config.toml
num_hidden_layers = 8
hidden_size = 320
n_experts = 24
experts_per_token = 4
d_expert = 112
d_shared_expert = 0
hidden_act = "swiglu"
moe_layers = [0, 1, 2, 3, 4, 5, 6, 7]
router_score = "softmax"
normalize_top_k = false
routed_scale = 2.76
balance_loss = 0.00457
balance_bias = false
init_std_router = 0.0277
lr_router = 0.000586
vocab_size = 8192
norm = "rmsnorm"
norm_eps = 1e-07
tie_word_embeddings = false
optimizer = "muon_variant"
learning_rate = 0.00306
beta1 = 0.93
batch_tokens = [65536, 131072, 262144, 524288]
max_seq_len = 2048
train_tokens = 764000000
max_steps = 4003
dataset = "wikipedia_en"
Below are experts of layer 4 (counted from 0) of a mixture-of-experts language model. Rows are named router (the router's row for the expert), gate (a neuron's input weights, with its number), up (a neuron's input weights, with its number) and show model dimensions 0-39. Each number is 128 + 32 x the weight over its row's rms, rounded and kept within 0 to 255.
Before each expert's rows: "gets" lists some tokens that make up at least twice as much of what it gets as of all text; "comes after" lists some tokens at least twice as common just before its tokens as in all text. This comes from a sample of Wikipedia text that the model never trained on. Tokens count by the router's weight.

# expert 4
gets: " | ", " |", "1", "0", "2", ","
comes after: "\n", " | ", "0", "1", "| ", "- "
router [168 136 123 122  77 131 123 130 103 162 108 139 128 123  70 150 144 110 170  88 162  68 134 105 178 159  77  42 160 116 140 101 153 144 135 113 108 168 165  88]
gate0 [128 162  99 136 165 134 144 121 140 123  88 105 157 117 126 114 105 132 126 106 175 139 136  87 139  71 113 159 103 129 127 166  96  69 140 216 165 158 123 110]
up0 [141 179 120 161 177 163 113 187 195 121  94 185 149 102 158 121 101  92 131 140 112 175 121 118 120 102 123 168 171  87 149  88 121 130  99 162 149 161 102 123]
gate1 [172  73  89  77 114 119 122  64 184 106 136 114 175 173  61 135 126  93 131  86 180 130 113 169 133 130  93 143 124 133 148 147  98  87 157 115 115  88 185 152]
up1 [134  86 133 130 190 166  97 146 144 171 119 113 103 128 121 156 159 115 136 175  87  68  97 101  88  91 163 168  76 103 147 148 159 132 147 113 104  99 122 137]
gate2 [147  86 107  63  65  90 157 114 148 118  93 109 131 131 112 142 118 104 131 126 152  61 138 120 177 136 121 144 120 180 159 149 148 152 163 176 110 129 146  38]
up2 [123  98 110 142 156 168 176 151 199 144 121  49 169 150  39 150  83 125 125  68 104 137 107 108 124 114 143  74 185 158 107 143 119 136 135 143 154 115  85 101]
gate3 [134 136 179 126 149 111  92 110 113  92 184 115 111  91 104 146 107 184 109 104 147 107 147 179 167 124 190 101 121 100 115  79 112 188 127 110 108 118 156 170]
up3 [133 106 189 104 190 105  89 127 172 117  99  96  57 112 103 132 143 170 159 180 142 123 106 168  96 152 134 123 130 103 133  83  64 117 111 110 111 126 102 119]
gate4 [172 107 145 216  89 134 148 105 106 116  57 140  84  69 104 135 178 165 180  82  65 132 112 147 180  94 107 104  83 125 128 113 131  84 109  66 144 111 107  87]
up4 [102 138 102 227  90 215 117 135 108 100  80 149 220 107 103 135 145 190 152 133 111 136  87 138 110 177 154 150  90 124  82 159 136 135 146  87  89 104 107 137]
gate5 [170  91 109 136 109 112 140 163 100 168  98 142  89  88 142 104  92 104 109 169 107 169 130 163 139  57  84 115  75 109  60 140 145  94  49 179  82 136 188 115]
up5 [142 139 138  78  83 133 122 147 129  73 151 130  93 107 148 135 158 110 156 185  89 106 116 158 168 151 120  91 118 185 106 147 137  77  83 161  81 122 121 132]
gate6 [120  99 110 134 111 122  89 164 163 141 122 158 117 158 144 108 155 127 153 106  96  73 130 133 107 114 116  94 206 104  97 154 141 187 154  54  63  92 150 135]
up6 [142 105 122 114 185  98 161 142  84 180 114  80  94 109 138  79 169 163  69  94 109 143 104 136 124 125 137 135 100 172 120 105 142 163 168  85 131 131 113 177]
gate7 [112 152 155 136 129 173 158  48 164 145  59  96 167  83 134 169 134 133 131 112 125 115 123 144  90  82 148  98 119 131 168 209 121  84 134 164 118 119 134 150]
up7 [156  91  88 129 108  55 127 158 148 100 170 156 128 114  94 147 137 142 206 138 161 128 104 188  89 162 126 155  85 118 150 185 117 128 106 106 127  72 127 120]
gate8 [118 122 101  99 189 198 182 150 113 110 146 160 148 186  81 108  87 108 134  40 106 111 119 120 117 159 105 168 186 141 138 132 126  85 146 120 129 108 122 106]
up8 [ 92 136 124 118 151 154 125 143 102 141 146  73  58 130  66 106 169 133  94 101  99  92 121 170 107  97 115 111 108 113 117 172 110 129 162 133  72 137 122 187]
gate9 [216 135 148 114  90 122 136 127 137 142 175 147 120  87 113 168  87 157 166 114 187 167  86 168 156 103  66 126 117 176  80 114 168  99 153 115 135 191 131 114]
up9 [123 112 181 131 124 113 114 153 192  89 117 136  57 179 116 117 136 113  95 184  83 108 103 151 132 147 182 133 134 181 203 170  97 124  97 128 173  79 131 134]
gate10 [154 150  80 124 133 191 120 113 156 180 120  88  93 132 147 125 120 132 159 108 113 118 175 109 127 140 117 158 102 144 107  58 128 132 101 103  96 124 129  97]
up10 [138 123 126 129  94 137 150  77 175 133 135  51  91 124 130 172 120 118  72 220 104 121 130 139 119 142  86 125 118 173 123  83 121  52 132 116  83 161 134  84]
gate11 [129 154 117  96 131 128 133 182 130 127 133  99 111 118 156 146 117  62 144 159 116  90 143 159 147 126  86 117 175 154  93 124 108 105 185 167 131 114 145  61]
up11 [148 141 153 137 120 105  74 154 104 189 101  94 141 169 100 176 157  56 133 104 171 122  96 133 117 117 115 150 119 121 113  99  88 112 116  98 106 122  57 138]
gate12 [135  98  93  96  80 126  98 140 141 155 119 103 130 137 180 217  94 144 131 126 109 121 152 171 129  98 175 132 123 108 184 161  99  66 114 153  95  94 125  96]
up12 [113  98 103 142 140 125  93  88 157 104 125 132 104 102 100 201 121 131 105 102  99 135 128 127 115  98  71 146 187 123 191 160  89  94 168 181 112 109 127 132]
gate13 [142 105 124 154 187  80  95  82 109 169  83 154  37 134  87 158 164 151 121 172 160 119 170 115 130  85 130 134 100 125 192 140 133 146  73 136  79 132 103 100]
up13 [142 178 142  87 188  32  73 184 174 102 158 135 163 106  89 142 127 152 165 132 114 150 112 153  94  82  76 104 146 135  99 175 123 123 129 192 127 136 159 111]
gate14 [ 86 111 141 169 133 109 148 148 147 165 169 118 121 141 143 118 195  71 149 169 134 113 132 161 131 113 193 161 127  98  60 128 107 103  99 150 131 159  94 135]
up14 [163 154 123 128 170  26  93 149 114 114 113 112 117 113 106 109 144 104 173 173 125 160  96 116 139 134 148 183 154  52  97 171  90 162  87 152 135 132 131 138]
gate15 [133 170  79 166 128 117 207  98  84 155 108 106 109 103 127 139 160 105 104  95 132 107  77 143 154  98 120  85 124 116 128  85 151 139 170 171 115 105 137 136]
up15 [167 122 101 194 175  81 138 146 133 164  93 154  99 149 108 188 113 104 136  95 122 166 161 122 104 106 143 128 129 175 182 138  64 108  80 129 100 167 164 112]
gate16 [144 123 148 109 143 118  92  86 100 215 114  87 142 130 133 165 112 123 116  70  86 119 190 130 145 146 124 130 141 163 115 120 126 129 107 106  98 142 135 106]
up16 [113 138 135  98 201 112 120 137 127 144 140 128 148 148 161 112 193 109 188 114 126  90 147  69  92 142 150 163  98 156 139 156 149 130  86 146 159 135 142  58]
gate17 [143 123 125 169 144 173 190 179 137  95 137 121 122 138 131 137 173  97 166 150 148 153 176  86 115 138 120 101 124 138 162 116 157  59 103 154 115 154 146 109]
up17 [116  52 219 123 124 141 188 149  93  62 125 151 153 137 156 147 107 101 112 192 135 136  78  97  97 151 155 104 107 140 139 132 198 113  88 127 119 160 220 160]
gate18 [103 149 178 160 142 107 150 185 121 100 143 128  64  83 104 119 100  40 182 128 144 125  94 148 163 146 112 103 157 117 126 137 165 122 126 178  97  63 100 135]
up18 [ 97 134 152 143 147 114 227 195 102  92 137 104  77  96 136 156 147  39 179 176 121 190 120 125 172 161 186 108 158  83 104 113 159 118 101 185  94  98  84 104]
gate19 [135 138 133 117 100 127 124 130 139 132 112 102 117  92 101 119  82 150 153 109 130 199 168 140 143  94 146 172 136  88 134 136 182 173 165 147 175 110 137 106]
up19 [181 144  52 110 124 117 131  90 138  87  71 110 112 113 161 179 137  93 133 138 132 114 151 168 137 135 131 131 101 154  96 127  63 155 165 146 123 109 160 197]
gate20 [151 145 116  99 137 140 149  81 173 141  95 162  67 146 129 116 125  71 122 183 148 176 111 175 150 113 108 163  74 161 200 149 137 119  46 157  74 115 127 126]
up20 [129 141 155 102 155 112 134 120  93 126 172 101 167 139 135 134 122 123 104 201 164 128 125  98 153 180 137 144 165  97 168 102 107 106 169 136 108  68 158 161]
gate21 [ 97 201 152 104 144  72 111 128 121 110 110 118 116 153  92 170 169 130 112 108  44 123 127 137 157 125  85 119 110 119 166 129 136  47 123 126 183 147 102 129]
up21 [131 152  70 169 109 173  92  86 112 169 116 143 131 122 148 164 119  94 101 150 123 140 112 123 152 110 130 167 133 107  85 161 118 162 130 138 114  94 151 151]
gate22 [133  99 148 123 106 170  98  83  95 100 128 105 131 129 147 187 134 105 137 112 100  74 168 129 180 129 135 124 145 142 168 120  99 125 133  96  53 106 120  94]
up22 [154 163 117 166 190 130 189 110 166 150 111 164 156 117 206 124 123 110  96 105 139 204  80 121 126 167  97  73 120 118 139 129 167 175 121 125 160 205 122 168]
gate23 [161 167 162 131 171 106 134 129 164  89 130 134 200 119 108 154 127 183 150 165 134 127 150 112 127 151 101  48 164 152 198 174  93  91  80  90  79  55 152 132]
up23 [132  98 118  75 147 110 136  68  69 171  87 138  75 124 117  86 121 129 106  52 152 141 107 114 141  85 141  97 115 112 106  98 187 163 122 130 121 135 158 182]
gate24 [ 85 125 126 183 111 141 161 136 122 114 213 130  73  92 124 105 185  92 145 103 117 112 191 127 116  76  89 151 128 174 115 153 112 125 156 117  76  85 150 191]
up24 [214 157 100  78 133 117 106 107  82 131  70 137 158 179 129 124  98 169 112 161  99 109  78  99 122 183 168 116 147 114 169 124 124  99 107 137 192 160 144  82]
gate25 [119 160 161  95 143 134 169 129 136 186 103 174 118 113 117 168 146 120  99  99 158 154 148 129 120 110  82  87 139 170 136 125 145  91 146 110 134  62  91 119]
up25 [158 115 175 136 146 133 148 135 138 175  38 125 150 122 150 139 133 119  83  92 151 185 117 143 125 148  95 127 161 144 153 121 167 134 146 123 149  64 108 137]

# expert 6
gets: "\n\n", "\n", ".", "=", "==", "==="
comes after: ".", "\n\n", "==", ")", " ==", "==="
router [114 158 158 159 174 128  87 106 122 119 107 156  84 126 116  77 133 186 194 103  90  91 149 152 115 146 119 113 153 125  84 153 114 144 151 121 133 134 102 140]
gate0 [136 128 155 135 127 133 194 124 198 139 146 157 123 138  97 117 133 152 157 102 184  68 122 127 161 131  97 167 107 138 159 197  97 106 152 103 113  87 138 136]
up0 [159 150 101 126  91  97  80 179 166 105 116 124 111  70  63  95 139 108 140 162 103 121 159  25 136 150  95 115 158 118 139 116 145 136 134  71 131 119  82 154]
gate1 [119  85  92 141  61 145  71 152  55 165  80  96 164 144 150 188 182 161 112 145 158 166  35  91 173 186 205 222 148  75 153 133 110 144 167 140  98 147 162 144]
up1 [169 177 144  74 121 150 181 129  96 102 184 155 132 106 113  89 110 130 141 110 104 132 154 127 123 161  82  74 124 153 151 162 181 103 135 149 132  70  92 155]
gate2 [159  94  96 119 145 158 160 132 154 119 101  99 109 100 111 122 127 147  90 138 151 118 150 128 148 151 117 177 196 155 157 159  77 159 123 156 125 144 163 139]
up2 [125 147 156 170 112  78 126 136 118  96 151 118 100 124 181 138 147 109  56 173 130  75 138 126 127  74 143 117  79 116 110 144 134  60 156 119  40 141 168 131]
gate3 [149 218 161 120 142 164 123 144 124 105 194 145  87 136 118 127  75  69  85 149 106 141 154  83 118 112  87 146 121 165 134 118 141 121 172 120 102  95 165  83]
up3 [106 178 124  65 118  90 134  95 157 145 129 133  76 141  95 144 118  91 165 117  94 146 108 114 132 119 156 114 148 137  57 149 105 161 173 127 122 112 187 120]
gate4 [131 144  50 104 168 118 113 112 137 152  88 119 124 118 136 179  88 183 126  77 139 148 148  93 180 104 121 191 135 105 105  91  86 150 119  88 107  96 154 156]
up4 [154 110 139 120 148 138  60 152 159 137 146 157 145 176 163  63 101 184 205  80 150 140 163 152 112 139 106 112 126  90  61 142 136 188 119 141  86 149 105  54]
gate5 [ 93  99 174 144 171 117 103 116 191 153 186 107 146 154 122 146 126 116 139 170  97 121 108 146 129  90 153 195 135 195 110 189 137 100 118 160  80 136 133 148]
up5 [129 169  49 134 132 138 110 154  93 172 142 100  90  57 130 178 110 106  89 134 127 144 149 140 191 158  78 177 180  65 117 140 107 115 164 151 117 162 100 134]
gate6 [ 85 124  86 112 133 164 107  73  77 119 162 154 136 108 163 149 162  88 132  82  82 130 114  55 141  75 141  70 130 116 107 103 191 133 117 145 139 122 124 152]
up6 [127 143 138 148 124 138 158 129 149  96 105 149 111 194  83  72 121 152  79 164 167 140 137 100 171 193 119 106 136 157 134 166  80 145 144 108 180 126 164 152]
gate7 [128  70 121 153 149 140 135 189 140  68 128 174 143 130  98 143 113  65 156  59 137 119 187 144 103 130 171  99 129 114 207 157 205 142 221 223 177 106 143 179]
up7 [ 96  69 132 122  91 141 102 141 194  77 121  65 160 126 105 118  61 112 135 158  93 134 116 106 135 122 166 123 140 134 156 140 182 115 163 230 100 121 135 117]
gate8 [117 165 121 127 169 159  66 125 179 136  90  73 120 170  62 170 130  76  87 121 112 156 110 142 108 121  85 113  75 140 115 138 114 186 147 107 189 128 121 153]
up8 [138 108 141 114 137 102 178 205  31 153 165 145 118 121 134  74  98 120 185 174 123 102 118 141 163 107 150 176  96 100 147  82 187 133  74 125  63 113 161 134]
gate9 [164 131 202 141  51 147 112 134 131  58 161 142 136 123  69 128 166 102 156 171  77 173 153 135 133  97 111 145 135 123 133 120 116 146 141 133 121  87 140 116]
up9 [116  77 183 139 144 128 136 112 101 104 165 127 134  94 121 144 175 120  91 120 132  88 127 145 149 114  72 126 110 101  48  91 161 136  99 128  83 100 113  97]
gate10 [132 117 172 114 119 137 104 127  99 108 147 184  97 169 158  67 105  53 132 103  86 171  47  80 157 190 118 161  98 156 121 126 129 193 165 109 106 145 136 123]
up10 [103 111 149 112 109 133  92 105 135 153 101 100 173 130  86 185 126 165 155 166 204 130 179 131 144 169 120 104 196  95 141 154 119  85 167 125 130 123 152 118]
gate11 [102  95 102 150 152 118 172  77 122 120 177 125 189 112 108  60 131 205  96 166 130 110 103 103  63 114 105 131 144 132 141  85 174 198 171  61 143 139 155 161]
up11 [ 84 137  89 123 118 149  70 112 126 167 145 201  93  95  90 156 115 100 205  72 100 145 166 123 166 149 153 116 168 153 158  99  77  61  98 180 154 128 134 138]
gate12 [143 130  92 110 119 159 128 157  89 124  88 139 125 141  73 122  78 123 160  83 141 148 104 141 103 144  90 188 157 103 149 118  97 159 162 121  79 146 136 158]
up12 [ 73 146  91  61 103 139 122 136 161 151 125 121 114 171 139 164  95 137 163 127 157 140 137 107 132 128 104 151 172 175 129 143  95 134 115 135 180 104 123 114]
gate13 [121 157 134 176 156 129  99  85 138 170 106 176 185 190 163 133  83  77 168  93 139 118 175 128 121 154 130 113 111 129 132 173 108 150 120 124 121 126 126 119]
up13 [154 102 130 161 109 176 179 139  88 148  81  90 112 134 152 106 193 173  94 164  81  81 116 155 171  82 120 169 184 113 120 140 126 101 147 120 118 201 113 160]
gate14 [100 100 102 132 152 135  92  90 155 150 128  78 111 127  71 109 197 120 167 123 103 178 124 104  90  83 194 140 136 142 127 179 166 107  87 145 162 184 129 137]
up14 [118 113  94 192 146 116 128  88 129 137 162  63 137  75  83 111 127 101 136  71  93 137 133  99 112 129  72  86 109 186 140 148 144 166  88 112 152 114 137  85]
gate15 [179  76 109  84 128 133 110 132 108 142 128 122  89 154 118  64  95 120 153 142  50 182 180 154 110 119 107 197 121  96 137 122 148 103 121 150 108 170 103 196]
up15 [113 184 161 147 127 151 141 149 103  68 163 139 145 134 126 178  71 136 123 126 201  76 120  75 118  79 123  84 125 177 155 104  44 133 133  89 143 166 134 118]
gate16 [129 138 144  74 116 128 201 173  91 134 107 130  91 164 146 118  80 133 105 145 150 103 161 136 166 187 137 156 143 117  75 183 131  98  85 126 116 141 100 117]
up16 [103 109 137 124 157 107 130  61 200 104 110 119 137 129  96 151 145 173 105 120 105 160  95  54 125  83 112  51 148 175 142 104 112 109 123 128  64  89 163 146]
gate17 [123 164  86 130 112 139 129 107 147 149 131 162  83  76 103 132  76 137 133 154 154 136  86 138 133 123 125 127 161 216 153 152 119 144 152  55  91  93 147 130]
up17 [154  70 153 132 122  92 154 169  88 105 136 125 169 159 146 104 176  77 106 129 136  61 114 116 127 110 111 114 107  84 132 106  94 114 150 190 176 146  72 172]
gate18 [161 169 144 142 107 120 132 182  88 155 175 174 144 117  83 123 150 155 158 163  52 111  90 129 150 158 104 149 146 112  82 174 153 174 163 104  91 201 132  95]
up18 [138 148 152 128 146 164  98 167 189  98 100 131 150 107  98 159 153  82 134 147  64 156 117 138 115 132 173 155 137  60 153  86 178 152 167 135 137  72 118  91]
gate19 [ 99 138 120 181 119 108 110 165 173 144  92 161 101 101 164 172 104 106 183 115 121 150 105 164 153 119  75 125 154 137 175 123 145 111  99 158 135 128  73 114]
up19 [ 74 115 130 143 108 158  84 189 123 119 134 109 114 112 120  90  80 102  72 107 139 165 101 127 134 106  88 148 152  92 137 138 145 129  97 102  86 141 154 185]
gate20 [130 118 135  95 132 110  60 155 152  94 198 137 142 110 152  72  48 132 103 103 151 112 151 159 182 161 105 126 142  96 133 140  51  96  94 160 152 180 101 179]
up20 [131 129 101  79 165 144 167  92 140 154 101 146 142 170 106 104  86 122 118 156 160 188 156 149 135 150 164 130 120 182  96  88 185 150 180  87  92 100 153 134]
gate21 [147 135 161  47 122 109 147 197  93  83 147 177  83  92 162  71 160  82  97 159  75 102 167 125  89 112 146  52  99 119 130 129 142 189 139 123 104 102 153 137]
up21 [ 81 113  65 175 184 174  98  55 144 141 124 115 142 142 137 122 108 172  99 140 146 159  75  93 144 107  90 134 108 135 101 107 120 113 159  82 145 113  75 149]
gate22 [170 144 165 104 109 160 178 102 144 127 123 183 107 145 140 152 131 132  87 115 114 176 193 123 143 148 128  76  83 112  99 130 127 138 131 144 104 132 111  97]
up22 [107 150 219 108 117 101  77 160 128  87 160 166  82  76 120 118 110 130 129 141  99 136 123 185 122 113  99 144 125 203 167 127 112  91 152 128 112 114  98 160]
gate23 [175  62 101 105 113 106 145 149 103 155 117 172  71 161 140 146 150 107 111 167 144 139  87  79 148  79 157 110  66 175 103 179 165  75 141 120 134 188 133 129]
up23 [104  84 109 123 150 208 118 152 105 163 100 170 157 122 149 129 152 140 137  73 130 136  71 141 144 238  96 102 140 112 155 157 179 106  84  60 143 113  86 103]
gate24 [202 112  68 186 171 143  96 136 130 202 105 113  79 133 136  84 157 107 159 123 123  80 138  66 113 163 132 154 132  87 135 133 166  59 113 133 147 129  64 150]
up24 [166 131 120 143 159 135  89 168 116 152  97 101 110 132 123  85 137 100 198 109  51 126  65  86 138 163 157 133 117  94 119 107 158  87 153 145 124  73  77 126]
gate25 [ 87  64 150 164 116 218  71 117 202 131 101 148  88  76 134 103 132 127 122  73 156 133 139 126 147  98  98 113 107  94  98 123 101 139 175 143 101  86 158 136]
up25 [217 115 106 153 178  77 160 108  93 151 121 109 116 137 135 129  97 108 129 157 166 156 162 150 179 180 168 123 171 145 186 118 151 118  65 154 136 164  78 157]

# expert 19
gets: "\n", "\n\n", "1", "| ", ".", "2"
comes after: " |", ")", ".", "\n", " |  |", "=="
router [164 155 138 176 123 124  96 114 107  97 158 128 168 163 124 113 133 176  84 221 107 113  89 112  91 128  96 149 150 192 138 109 135 155 110 140 133 105 136 135]
gate0 [ 71 113 174 146 108 141 133  83 139  28 102 146 121  78 113 140 123  94 133 110 159 105 140 151  79 140 188  75 152 149 164 118 150  73 135 105 195 147 119 100]
up0 [ 73 178 185 129 150 152 177 127 134  96 107 159 113 107  97 157 126 149  75 131 181 125 113 141  94 144 133 128 143  86 117 145 182 121 107 148 138 147  93 101]
gate1 [127 157 106  80 113 107  80 165 118 161 149 170 132 185 140  84 121 146 174 130 118  48 198 103 144  98 125 162 128 146 106 138 123 109  45 130 112 122 193 146]
up1 [114 114 117 151  84  70 118  92 135 116 133 117 100  88 162 161 143 134 162 152 119 118 137  94 157 128 138 153 170 125  98 130 105 129 206 113 148 102 124  99]
gate2 [119 143 106 122 200 111 122 171 157 100 162 175 121 160 182 160 172 194 143 113 133 185 149  89 109  93 118 135  85 110 197 136 118 128  88 110 145  59 126 186]
up2 [143 128 115  77 160  69 122 154 170 122  96 163 150  94 151 142 163 179 204 168 118 159 167  80  97 159 133 137 107 138 149 127 192 134 113 160 167  26 155 164]
gate3 [159 140 134 125  93  89 143 122  68 131 166  76  87 121 130 137  57 112 116 140 103 139 115 167 169 112 133 120 127 105 126 126  91  80 116 137 116 156 130 165]
up3 [120 140 143 146 118 116 165 148  82 168 130 165 149 141  91 156 119 195 144 116  72 168 110 164 128 102 114 148 135  98 136 129 154 120 117 122 126 146  97 138]
gate4 [138 105  99 170 148 131 152 126 123 144 136 120  95 122 123 127 143  63  70 144 120 125 183 104 136 163 133 183 173 131 131 152 164 200 130  95 164 114  54 138]
up4 [109  86 151 127 138 162 138 197 162 147 136 134  93 134 133 134 126 113  64 153  91 115 163 132 157 144 164 117  93  89  89 121 132 123  96 133  88 159 108 138]
gate5 [ 93 192 107 101  93 164 171 126 113  92 139  96 120 137 103 129 116 132 136 112  88 122  57 132 134 135  53  56 101 158  90 184 105  84 102 148 152 168 102 123]
up5 [ 90 147 163  95 142 107 162 160 124  95 127 125  89 130  99 170  52 126 157 115  87 162  99 140  93 143 107  58 147 118 120 128 112  78 101 128 126 112 132 125]
gate6 [123 103  79 132 133 105  87 119 115 144 174  81 158 145 137 114 138 123 142  90  87 108 109 126  91 148 107 129 170 156 131 189 129 147  83  49  89 120  97 115]
up6 [115 102 133 147 104  88 178 102 144 119 131 109 191 107 140 164 163 163 118 149 153  94  61 154 103 120 120  92  79 116 142 143 128 134 147  98  96 163 134 116]
gate7 [149  93 149 117 103 151 138 148 157 116 120  92 132  55 113 142 177 113 125 193 103 128 133 108 179  81  65 134 126  61 130 158 145 135 106 102 156 140 103  97]
up7 [133 198 107 118  92 127 114 192 101 108 157 123  82 108  66 111 165 126 157 150 146 102 124 140 152  98  92 123 100  96 155 197  95 117 102 110 179  89 139 104]
gate8 [ 81 133  37 156 181 109 141 111 149 164 170 146 127 195  80 110 133 123 137 119 150  98  85 155 105 104 113 105 118 103 149 193 179  75 131 134 110 113 209 110]
up8 [201 168  89 110 127 174 167 134  76 113 122 174 113 130 148  95 134  98 109 125 171 108 154 114  85 210 136 140 103 136 135 115 137 167 127 110 125 143  83 138]
gate9 [154 187 163 173 106 104 212 111 181  87  41  69 123 129 146 153 132 172 122  27 136  91 142 154  76 131 187 114 201 161 186  94 102 183 178 160 201 117  94  90]
up9 [ 97  86 152 132 118 138  93 144 181 146 116 147  72 145  84 175 106 133 131 182 123 130 133 109 126 144  90 128 118 124 184 149 134  74 130  75  94 110 191 130]
gate10 [116 103 110 100 165 107  95 117 126 162 174 138  57  78  70 161 105 152 189 136 112 171 166  22 122 137 142 205 147 173 162 201 106 115  94 146  90 122 123 155]
up10 [ 94 124 162 182  95 164 161 132 143 186 126 124 113  99 140 149 154 138 134 113 126 192 150  46  62 137 165 133 110  96 152 140  61 106 145 137 126 156 172 144]
gate11 [121 134  83 144 146 116 146 136 193 118 115 181 138 159 170 108  76 162 108  85 124 115  83 130 172 140 115 142 142 104 112 140 152 160 123  85 152 140 128 149]
up11 [184 114 136 122 104 133 135 196 145 106 177 152 149 143  74 131 137 150 108 130 164 144 122 148 137 114 127  82 135 119 132  70  84 103 118 141 119 138 119 124]
gate12 [115 126  82 164 194 132  98 142 161 112  86 194 142  75 166 134  56 117 135 139 161 118 108  79 117 124 162 130 132 176  63 182 157 135 122 161 132  86  97 160]
up12 [132  91  88 131  66 119  55 166 119 117 163 112 136 194 131 151 103  89 116 135 125 130 140  68  83 186 138 136 118  98 158 138  94  99 119 141 112 134  86 103]
gate13 [115 102 146 111 160 127 160 148 151 116 156 166 104 118 148 147 122 169  87 168 140 135 142 142 168 123  76 132 103 123 122 140 155  85 140 139 162 138 157 134]
up13 [125 118 141 139 167 111  95 114 116  82 133 135 166 160 143 176  87 148 133 156 128 115 152 123 170 165  94 133 112 129  83 169 130  93 154  94 159 135  90 148]
gate14 [110 110 106 123  81  97 197  68 153 127 127 113  86  95  98 109  81 149 108 128  89  94 128 107 105 153 115 139 212 146 102 161 136 167 174 120 135 138 147 145]
up14 [ 85 137 100 148  98 174 155 139 176 122 168 171 130  72  83 150 128 175 160 154  95 104 137 119 134 165 166 140 146 140 101 132 171 165 133 211 141 138 145 141]
gate15 [159 168  70  96  74 106 115 114 163 159 106 123 180  91  98  66 114 103 131 112 167 104 171  72 142  84  94 164 103 140 187 133 125  59 135 129  99 159 128 139]
up15 [101 127 149 137  62 158 174 126 160 158  91  81 131  74 100  72 133  85  75 180 115  88 154 113 175 106  73  92 165 121 187 152 138  70 157 101 149  94 115 123]
gate16 [112 164 106  93 137 147 141 112  85  85 137 148 171 108 109 164 128 121 115 135  90 112 119 203 130 187  82 124 139 155  85 158 118 100 157 170 132 125 123 133]
up16 [ 93 125 131 106 114 145 119 142  72 164 123 135 128 145 121 181 116 119 223 109 133  91 142 114 104  92 225  61 136 125 219 139 135 126 112 167 157 135  83 141]
gate17 [106 140 128 115 155 162  82 113 114 127 146 118  58 124 190 146  76 122 116  69  89 142 160 148 128 117 167 206 127  88 134  62 145 128 103 135  97  84 183 112]
up17 [134 130 118 113 103 170 156 104 149 137 137 135 163 103  95 167 145  98 140 154  83 126 142 135 131 148  76  86 125 132 161 105 128  98 126 150 114 176  95 118]
gate18 [125 144 100  72 122 138 100 128 133 137 110 129 170 100 155 130  47  97 129  64 102 157 115 142 111  53 163  84 145 140  92 160 109  92 157 133 174 102 107 116]
up18 [ 98 138 109 144 156 120 158 111 155 121 104 140  80  65 121 186  95 144 143 129  77 132  73  90 137 105 121 169  89 119  91 107 128 153 111 133 167 114  88  66]
gate19 [101 169  76 103 122 159 150 131 139 106 129 165 126 125 163 172  76 118 112  89  89  88  95 111 160 143 180  68 140  97 129 144  96 141  75 134 112 193 129 122]
up19 [102 187 171 151  79 101  68 123 112 134  50 119 104 160 123 131 138  76 133 159 155  97 153  93 162 136 103 117  98 125 200 105 109 118  88 149 111 152 130 146]
gate20 [115  89 160 163 135 137 132 170 150 125 134  43 145 113 107 135 122  87  86 179 171 135 104 153  97 150 112 143 161  73 171 138  99 121 116 130 107  85 219 135]
up20 [118 146  78 103 123 150  50 118 135 169 236  96  84 126 129 119 135 147  53 103 112 122 152 184  72 219 106 156 157 104 164 159 107 176 126 110  64 126  85 145]
gate21 [158 169 147 154 140 106 128 129 136 164  85  88 186 128  90 162 141 102 141 112 140 122 108 178 111 130 106 162  59  82  95 133 174 119 133 179 162  73 158 154]
up21 [153 154 123 173 141 167 128 151 168 135 169 117  84 155 195 114 111 159 119 166 139 135 131  97 144 147  94 153 119 139 143 126 102  96 105 154 114 134 172 153]
gate22 [176 112  96  91 112  95 157 108 159 185 119 145 101  70 186 122 190 133 155 101 127 169 105 115  93 138 154 159 179 103 173 124 146 141 107 142 139 146  85 108]
up22 [122 136 148  95 167 190  79 121 119  72 134 112 101 155 119  76  92 133 120 142 102 105  80 119 171 134 123 134 141 138  93 102 133 138 143  99 120  86 155 187]
gate23 [169  93 131  74 156  81 124 133 132 138  92  77 108 194 119  68 155 108 112 139 158 122 179  69  74 135  92  89 129 123 144 176  99  80 143 156 161 123 126 163]
up23 [157 161 130 121 154 170 104 104 130 191 129 170 115  91  93 131 152 123 138 178 161 122 141  74  98 105  82 136 116 124 162 180  74  45 143 119 166  81 141 140]
gate24 [133 120 119  77 134 145 157 126  95  80 125 121  66 179 122  45 137 134 155  59  81 119  82 159 119 132 138 137  72 173 115 176 121 139 129 141  93 165 147  94]
up24 [ 96 106 126 112 125 116 146 111 113 140 167 107 152 178 137 122 116  73 105 175 163 108 134  73 116 115 104 112 126  75 164 141 157 147 133 136 174 151 127 114]
gate25 [122 161  86 101 114 113 142 127 131 116 178 116 185 114  74 117 130  69  82 146 133 144 128 126 157 128 161 139 122 102 122 178  99 128 137 151  79 144 125 136]
up25 [149  63 148 134 154 129 135 125 136 147 107 176  78  97 142 141 134 161  96 102  85 106 130 159  97 142  51 119 149 113 135 139 153 172 155  83 150 145 132 109]